Experts of a small language model.
Training: a variant of SOAP for the experts, 663M tokens, 10123 steps.
Below are experts of layer 2 (counted from 0) of a mixture-of-experts language model. Rows are named router (the router's row for the expert) and show model dimensions 0-191. Each number is 128 + 32 x the weight over its row's rms, rounded and kept within 0 to 255. Numbers have three digits each.
After each expert's rows: a language model's description of what the expert responds to. This comes from a sample of Wikipedia text that the model never trained on.

# expert 31
router:131125153133139156087106098099150186146107180155194105151149143121146176122137099100132089158136115166124144091110147143175128115080124110088112137121153179155103076140185122081077087124116090145152151195145063143098054133128148163110135089171089096153125172104172094157126105102136053089102172162152087083170099164107166132146103109128099162098165105062147142141088165084117139148119113100130208094119120109095115134130073098151108168103166090110197070120158181154090114156152172111145075112084176143134174153145079112117118083095131088136153162157126051137133137135096176114
It responds to: Prepositions in and on after born, located, released, died, before places or dates, plus ouse pieces and years in lists.

# expert 27
router:149149126078132137113114144194195140137084115154164114128085126096072122101147132117141101151145150127120171168129132121153130104135105204117093133130112113141093165137169133124111165107102160131145162082114085119040149113112164158121091122158097087182100151135175097080206118176156097082095164131148103166133105082101183157081063121139108144093176113086149122120103143058058146160126082143138078096095127155132124180082088129117219124105118130093200096050160163091138094139152190102135134113117168132135157133153061147094097097114155104100138125071122100087123144142133134137
It responds to: The infinitive marker "to" after verbs, modals would, can, may, will, and name starts like New, North, Al-, El-, L.

# expert 3
router:113125130123119130095113104170177186110098151147167098172118126119134159115134141167178117150183135181104154106126153102158121065068110102133087165130145139147065179145143139149073165104114048131162152104136070135109077095127144140151069112148109088141103163170129162110138061187147098130190178156149202115188126095138171167172144134098108115087177201120191181151117140139109127151097083125121100130079125147119112128145113122101116172110195131101152139086071156100165103168146182100140101122156192111120134144168120155107136104120135090137106149072101056076169132142098128113
It responds to: Mostly the preposition "of" in names and phrases (Writers Guild of America, unit of), plus single-letter pieces R, C, G, Sc.

# expert 22
router:122151146162145135092078109196164172133102167164175110156138146088198129102153130127082135133133157136110145137106138110153168077103134100103125119145099157130086168131183131096091208137113165134156152180130079146091129101099140157116107094129082107169115176132168104123146047094131048064112157170130110081145116167107131139202038143137119149109155124181188145140107168118125132176108097111132107110180127108095097096157097118108091084133126086141182146061151173131111124143155167115154106100095192159143172144125085123127091103093157090066127158082113058107128147153130099117
It responds to: Subject pronouns starting a clause after a period or that, such as he, She, It, this, they, before was or is.

# expert 14
router:136141138089143168106105124174128165109114148161164081154101114107172120097134132099155110137111157143086174155113132095137171065070120107149117119128127173173103081146173146102103209101103078157149170090127092132120063104136141152150033122146097097171121164090152094154172098087161074142112104179124136136172170094137105173165110116152102136128070154131119146116111192158107155190092142117185147139074130110116152026164095109111138167126159123116198150072171159149081094190138123123117093099098143176148123132137083133085133127125165098153113125115099075145159158182153105099
It responds to: Tokens ending a sentence with a period, alone or fused to a word end (s., ing., ".), plus table pipes.

# expert 28
router:119137157127159145081096102090094204148098139161157070149105145089083155130154069072174143141151134147116138159115137175141182107186122102109081121148178176143190194150086143086079086124137056148148151177141085184087084121134139144112222141132123123162113141174128128132165116100121143111083184157145075090155140139122164144091077122113178149072086063114175170125099124112079132157119113088135186125164108114108129097139125101117102142094108131100195200160183136142108129127148149131160113125064152122138138160124145147111119109085145081093103130138128126071139146138129066105
It responds to: Modifiers after the or his like first, second, same, more, most, high, 3, and name-initial fragments in tables.

# expert 12
router:130146161185135141095084103165106115169116159175174122128121142095158121129121150134168129159146136167114161076136149085136132110042104095127153150143174155135108170171182168105076108109111109130140146184163071147090155101109127124112085099134111129167139087083129082140087103149135119085140109193151106083113117074103138154176070114109151142070169119099175162127093146095106156149100098074159143117051104090168123112147084103072123097114184101056124203055190167129135088144143127096146091138107171137152169160161086102118118100094153106099091125196138071117150153132099128117
It responds to: Adverbs ending in -ly (directly, quickly), opening quotation marks, "Y" pieces, and mid-word fragments in names like Hor-izon.

# expert 13
router:147102121091120155097091136098147114162115115154142089128177123120081210133150092075085144157134123165100144146141112092148175096068128109124082144129168125147039139132181155101095158118100094129153154082172104159109065134129146146134095095122103189157095192097153104153125162069138125110078140186118099084175157066119106163099088115120177149109149108123143167115161161131112129139123113141154102092163117070120100139070116101148192138119181112085122128143157156087095098141142204114103177116103197147110190129128110114134097097104127076096125112178154025154133142144120176153
It responds to: Forms of be and similar verbs right after a subject, especially was, is, were, been, became, served.

# expert 24
router:127161161149163160086114110200173088192087182130168115137107152090134108129144158087146131127156170158122146103099138098146163117147121120149111154152112144145105101126081147093080182108094067159169164115147068171082117111116125151120110080118098088155093187150163126155083041106145051114096154159131130151181118103125084141089048095114099168066160073168172154133100143176103136079117094103126119099093118131104123104087133115083081146119195119069187187100177147150112124157143141092163112129146168139115121130145064163103116099118162107064101143117111079120136132157125143114
It responds to: The article "an", equals signs, and common nouns or word-start pieces like part, poster, music, story, p-, ch-.

# expert 11
router:148168164115143136062099144072170180158067164158122138156160125088149060126136106118083113127151104183131175072137139178152138063108115099126165148150124165139070073127143106119071131111082098143126165079163055141092069099130120133131134137152112088165133178119175130142102139133144142101154121144118105107175145079109108055199037130114107159114141098090151192142074121125118137132113101110127140148178098086128109102132157113181110123081115113149158156121134146130163123147129141131164081105133161104121172134142115125112134080103124060190101118069104031080144161171108143134
It responds to: Head nouns after the or a, often before of: University, city, area, Church, club, team, party, plus surname-medial pieces like er, or.

# expert 10
router:154146159129140145078113111086144180146097150157169100147156136112139141099139120132106117152132178146101155123094161137160158061138088086121140136168107143154072153165106164122113162117108089158108170177135107167073156123118140153126105093140095094182105210159131059132111069140149065085125158163128127073193123099109091185185078109107184171086140093078106157135079180158104131102102095095152189087106097080116092112120134133063124188091124118153157184077175147146084127155129182125142080109164181145141111128165085125123106099096142086129094155187098099108155138138117114109
It responds to: Line breaks right after title or heading markers, and name fragments after hyphens or capitals, such as -y, McD, 6.

# expert 0
router:123156154147148123089074114091085149163096155127158147157101146117085110103144155173182116142149138165107126158141119089117182093071110107113080119162131167146084196154187123101094149121095096138139186099156099157100081105116131150121121106132129078155124161073107154077177116090158065112089113189141108104073141112123098179193112126096201132118127107094130164156092152110091136170091109190130169130106150159112086128174092106097138110100174111057198166096165154142103094167168136106129088094145179110135094122144161172105116093107155103040087147099149084131143128155101175105
It responds to: Sentence-initial "The" and clause-linking words after a comma or period, such as that, which, who, where, but, while.

# expert 25
router:149159126192141145100113139201139099172094163153168109149084136077124115128125158095167098158154167178101159172115127067125138112158105113119090150161161165157109094166136138098093167145140094151132143119141057168087055114099144134115133137145088199162123161196158176147173073079144041141113116141141128171172090132137091138097135111137124120109170068072078163145107131109132121180121092114134117130083116104101098159107093127117137186103178115100208170099169171162162104154131056102171091117144113155121129135155167111131095097108128096135079141099096069108153150116100176116
It responds to: Prepositions for, with and against introducing a noun phrase, plus mid-word pieces like ig, ik, ic in names.

# expert 20
router:151154145120116137097072132211118077166086148162151088133077150095124198116142165084119098130137156151105136173134137126145133113118112102121066155163144138149091108134160147057084191102098062131154152097155076130110060130116141122111120120161104166157132183104132095060122069139155059156110094167136121085195096127105125133086065099141119136112132092088113145131097184121084153139103165090158120108163120156114093110192097120112115209121151107064179164162170137163090090177146169118133130131157185146128159128149083159108096111121140112075081131085096123097128135156110071118
It responds to: Short opening pieces of words that continue with a suffix, such as w, j, dis, Fl, eng, cond, plus month names.

# expert 4
router:131163140131151142101105116103117130147085108168155088156134169102169104098150119067092095150140135156107171131124133145147151093166089115098073153153157152139089176155108133111089180125085187169126162137121047170105093116105118135112096122130091135178101192138173061144095083107128076098090168157152104082185126085130085168116069125122151174091138109043089186154103144096104167161115104143142136098106097201158094133151098095076100120143149139118219156101166128159112107160144155106169137119165148136125189155153103141113117091098152085077110137094117058096164139132131079113
It responds to: Blank-line breaks before headings or new paragraphs, D/d word pieces, and adjectives like social, amateur, special, commercial before nouns.

# expert 9
router:143144150176124129074105131187129181183094103139141085153074141097158200117156146092161106132146161183128156101130142108143180111038103097114085136148133149145129152130084130107090198124103100141155159099126084103111103094123150137106091110136115185155144156101134088062075064094157096082091097142141122106159135100113077159160151102113191154103139142128117164129098176058113157087101119136123108108055101104184102088109088127156095156098168100118172121098174157095142093152152137111151085133189184070146118146127041114117114095106131109076130142178103093162152151140123129113
It responds to: Commas attached to word endings (season, later,) and colons, plus capital T pieces and names like Tony, Anton, Man.

# expert 19
router:135153156048159114075090116149090209164079154159156103129180145117141069138127071153181131132160147179099172120141124101152147063121122100119119147155147156100074114168153142098097135100115151132134135114123094123074169117113126161108198109131103137152094166167092089129138067097159072098128076065150089050182078096137122124106062102131118130075134108104161171138114151202092150150082103087144176099081114117100130114087138106103122111105132136114107180159101135119090089149143126105152096121121196133113153140134085130110109085087129093073123146082112074114152148107111056117
It responds to: Equals signs opening or closing section headings like == Boundaries ==, plus H/h pieces and words like later, known, born.

# expert 16
router:121141124179141158074117117175189200100071165147157148128058118100165149115141046076112126131157161152107172095122131105161172078116096108127079145145085162118090109140120143083116089106104072153145171134131096129084166109132135154132161104139097086160116061071184097110102079097132152089067171154153111211147136150107100158165100109100116130082102086069143145134106104092105141121096125164160147106060096095118120149191068104165139084101182107150131168163193179137093129186159146119163098120171127117153152135166145121134122129100112109160121157173112103104128124144095104123
It responds to: Nouns right after the or a, often followed by of, such as use, head, version, production, King, under.

# expert 23
router:139158125161159131101112090160106157108111141164177114148117142089141106096151093067069094129129156152098160096119119117168156089148111112109168130130109154161092145159166144127093131095113089135154158098140086165091052127138143160111110102141080073158132147177168061122121087100167074108089185122157112126176102108110097142079120104124135140096159203073165127126117162099118137113085105138161145104041129096111108129076063113097080124113151095138198167067170180169069113147164190111178098104173129133141149154148062143157119096120151078068136162079135091141140152160107100108
It responds to: Nouns like career, office, Cup, extension, nomination, Qualification, classification usually followed by of, for, or in, plus mid-word name fragments.

# expert 2
router:141160155059122166099071102178098150148103152134134095145153152091133079128143161140138129151137148160105170078109141130120162097060106110122126131158160176127105110145158162124100173124091085156139184182150045158081071099114131158101186074135111121140100167176142083173104053199161065115088149176152145150161128107128089167169074144115144122109146108099183176130111175128078148169120120097126141086127108094139117150071077099107138160107168105125169160137158161122182097050157157108168116122146169165128118149116154148109103092118159095092108134082099076170158129148103145112
It responds to: Prepositions like at, near, about, object pronouns him, them, themselves, capital-letter starts such as B, M, and opening "p after quotes.

# expert 30
router:150154148174144146075092123208098164154083145125175087159190132116156103099117090120111121141126120195102160135137153087119167164077116101106108146147142134147074087135167124100046120104113088159150146183148080137087064090119138150105166132147113098175086164057139090140147072139158131093097079180145179138137087089114144131098074103102147167136162094167092175143064157123122116159087113094160122129125104101118125125162102110183160142153187109081191163147098161136079109132160145107157132106165161134131144126160088152113129088113134057106098150061097068091144130138107165113
It responds to: Possessive words and markers: 's, his, her, its, their, and the apostrophe, often before own, first, wife.

# expert 8
router:141135149130147106092089136148157100139111158174143114156131143088074095123148033114133123135131133157107168108141142085153184209157118129124133147135171099137065099146187150106083096118122202144155174108125085149104075124116132130141083152138098157141121145102144134174146151095140122078136154159160107173169097094111170167095114111123173149122171085078064153139164169119119143107092144182149153252156103129116117134099088127102081154122182133089085077088197149115081062166147143125072188124137163167152137116134073136107136094119136130063110148123135069159133116129113137128
It responds to: Auxiliaries has, had, have and participles like won, released, held, based, received, plus name starts in tables and place lists.

# expert 1
router:130142184191120122097110139163129066137087110122139114126113137094083197114153160144081116109161146166110160104103161076127062098155128132101157127130111165132095107167117128089113151097107121144137181119138060166146121109127164136131140137145111145125147084130155086150140068110156080091179158191151134102204084103095099137152118126142111143092153071068110167110083150135101133136100148119131094079130135125086155071166124127120104220123201096083197199108145146136209168158137161098154104106128145125122135124133072140097110108103148054152084163078141109056137150104120093092
It responds to: Opening pieces of names and words, often right after an open parenthesis or in tables, such as (C, (M, Z, t, Qu.

# expert 17
router:143156182160126139086101129117092162115104155158137091136187135076181127099135108114186113140161135168101150100121136104143155088052126125128183145123125164149094156152185139108127176096115096163123163190164079181110045112097143137105073109117093081161130170167149089172112075154152081117113161155145124082191112080094130155155152115110099141099172120076084139140159150154090150179104110134143195101090106113118108102126074099086103164161082119061187181165174170135087112174146147105120111119128180160137113141129119125125092079106139079177090130098122093081109112132119086102
It responds to: The article a after is, as, with, plus section-heading starts like ==C, ==S and place words U.S., Australian, Virginia.

# expert 6
router:128131143099115140092104118118202121182081153125159107150096139097125081121137159113140129131145168152142151102106111097150155088052105098101115152137109132123088086151165164113108198113093075136153181078150086158095083127126151160101075088125097106152121171135159099065152121059146060111090112176122114103121075110115122181121038098132096142103127102081141146148086166136089164112093114109139155104076121092107093203121167102111101162119165126109184167076159152111122098178146099128144085107108217142155113148138075141128113100112163117122101181060087070140152126146104152098
It responds to: The conjunctions "and" and "or" joining nouns or clauses, also "&", "then", "vs."; occasional word-final pieces like -stream.

# expert 7
router:129158146072135152064046117142145204148055168156131119139122159115154134113134058153190091120092142163109172124143128104143123141143090200120090148158156133146088115147123158097068080119127072140134176213137088147112062108113113162129099103127097155150117162122134090171124056101134105175156141179173124057123103124107129145144110126108120161104082083076090158124108171100083127116113115127127153137107116093141112108194123118125093091102204102135213127084183102141102113176143144104163120112139113098126149130149069120149109108090146060164101143085094087160143136116111123112
It responds to: Word-final suffixes, mostly plural endings like s, es, ers, ations, ings, plus nouns such as years, series, passenger.

# expert 5
router:121132157082117126104118127205084126066105118166141113155107156114089123136126083121174130146142155162116139155111156098156175089072100110094102130131147176132057187125165166111096161117116085138142149081109061133077036115120135150090105142157106119148100109104159061111113097126158155095114117150131115099187075075099123174106060111104134145087124093121149163171104123110074155144112145157140106081075118180113138176163073114112111226134162111090181189126121168153111101154143173118104086097076100132155112109126172153142124098096139075132102148110137047125127124160099106126
It responds to: Scattered tokens: initial letters F, f, l, infobox words like Nominated, Succeeded, (age, score pieces –19, and mid-name pieces such as Hel, augh.

# expert 15
router:148138146084157142070065145140127147087081142153168154154096138096167103115146193109068108163148161139117170089109145103152161094162117092118113139151147163123078103160126126116070138092104116140149173198144072159113037113097148117120131115126096119183107099117129085083128079123149114076073084164142106082182130084122088152099089107112129106169156110059096117111095177099100132099091115077140096115109122211113139171188047114097116081100124131136202159124127172145113126142151161122144086141095173134142144126124088165122112107101143075105114169115109042100143144131127161139
It responds to: Noun or word stems after "the/a/his" awaiting a suffix, such as recre-ation, investig-ation, York, football, debut, medal.

# expert 26
router:143153127165134152073142126179126187144100155132172126155084153104117192122154067146154114132145158148108156100117155089137141066133109095098115115144157164145084206152162163137073142117121089147141158156156083095091050124123144133124086090131094096140100171135168089173127074173122085102102146186150076062172100091130066157068113100103122147091159090057058162155099180138138115109081109098128085094174105111162118112105110099059109157108165105124174165097194170148114098148163126131164115110102130156162148129150168142113111108102132088143109138159114067087114148152100148124
It responds to: Word-final endings ing, ed, ov, ation completing verbs and surnames, often after was, been, be, plus coordinate marks ″W, ″E.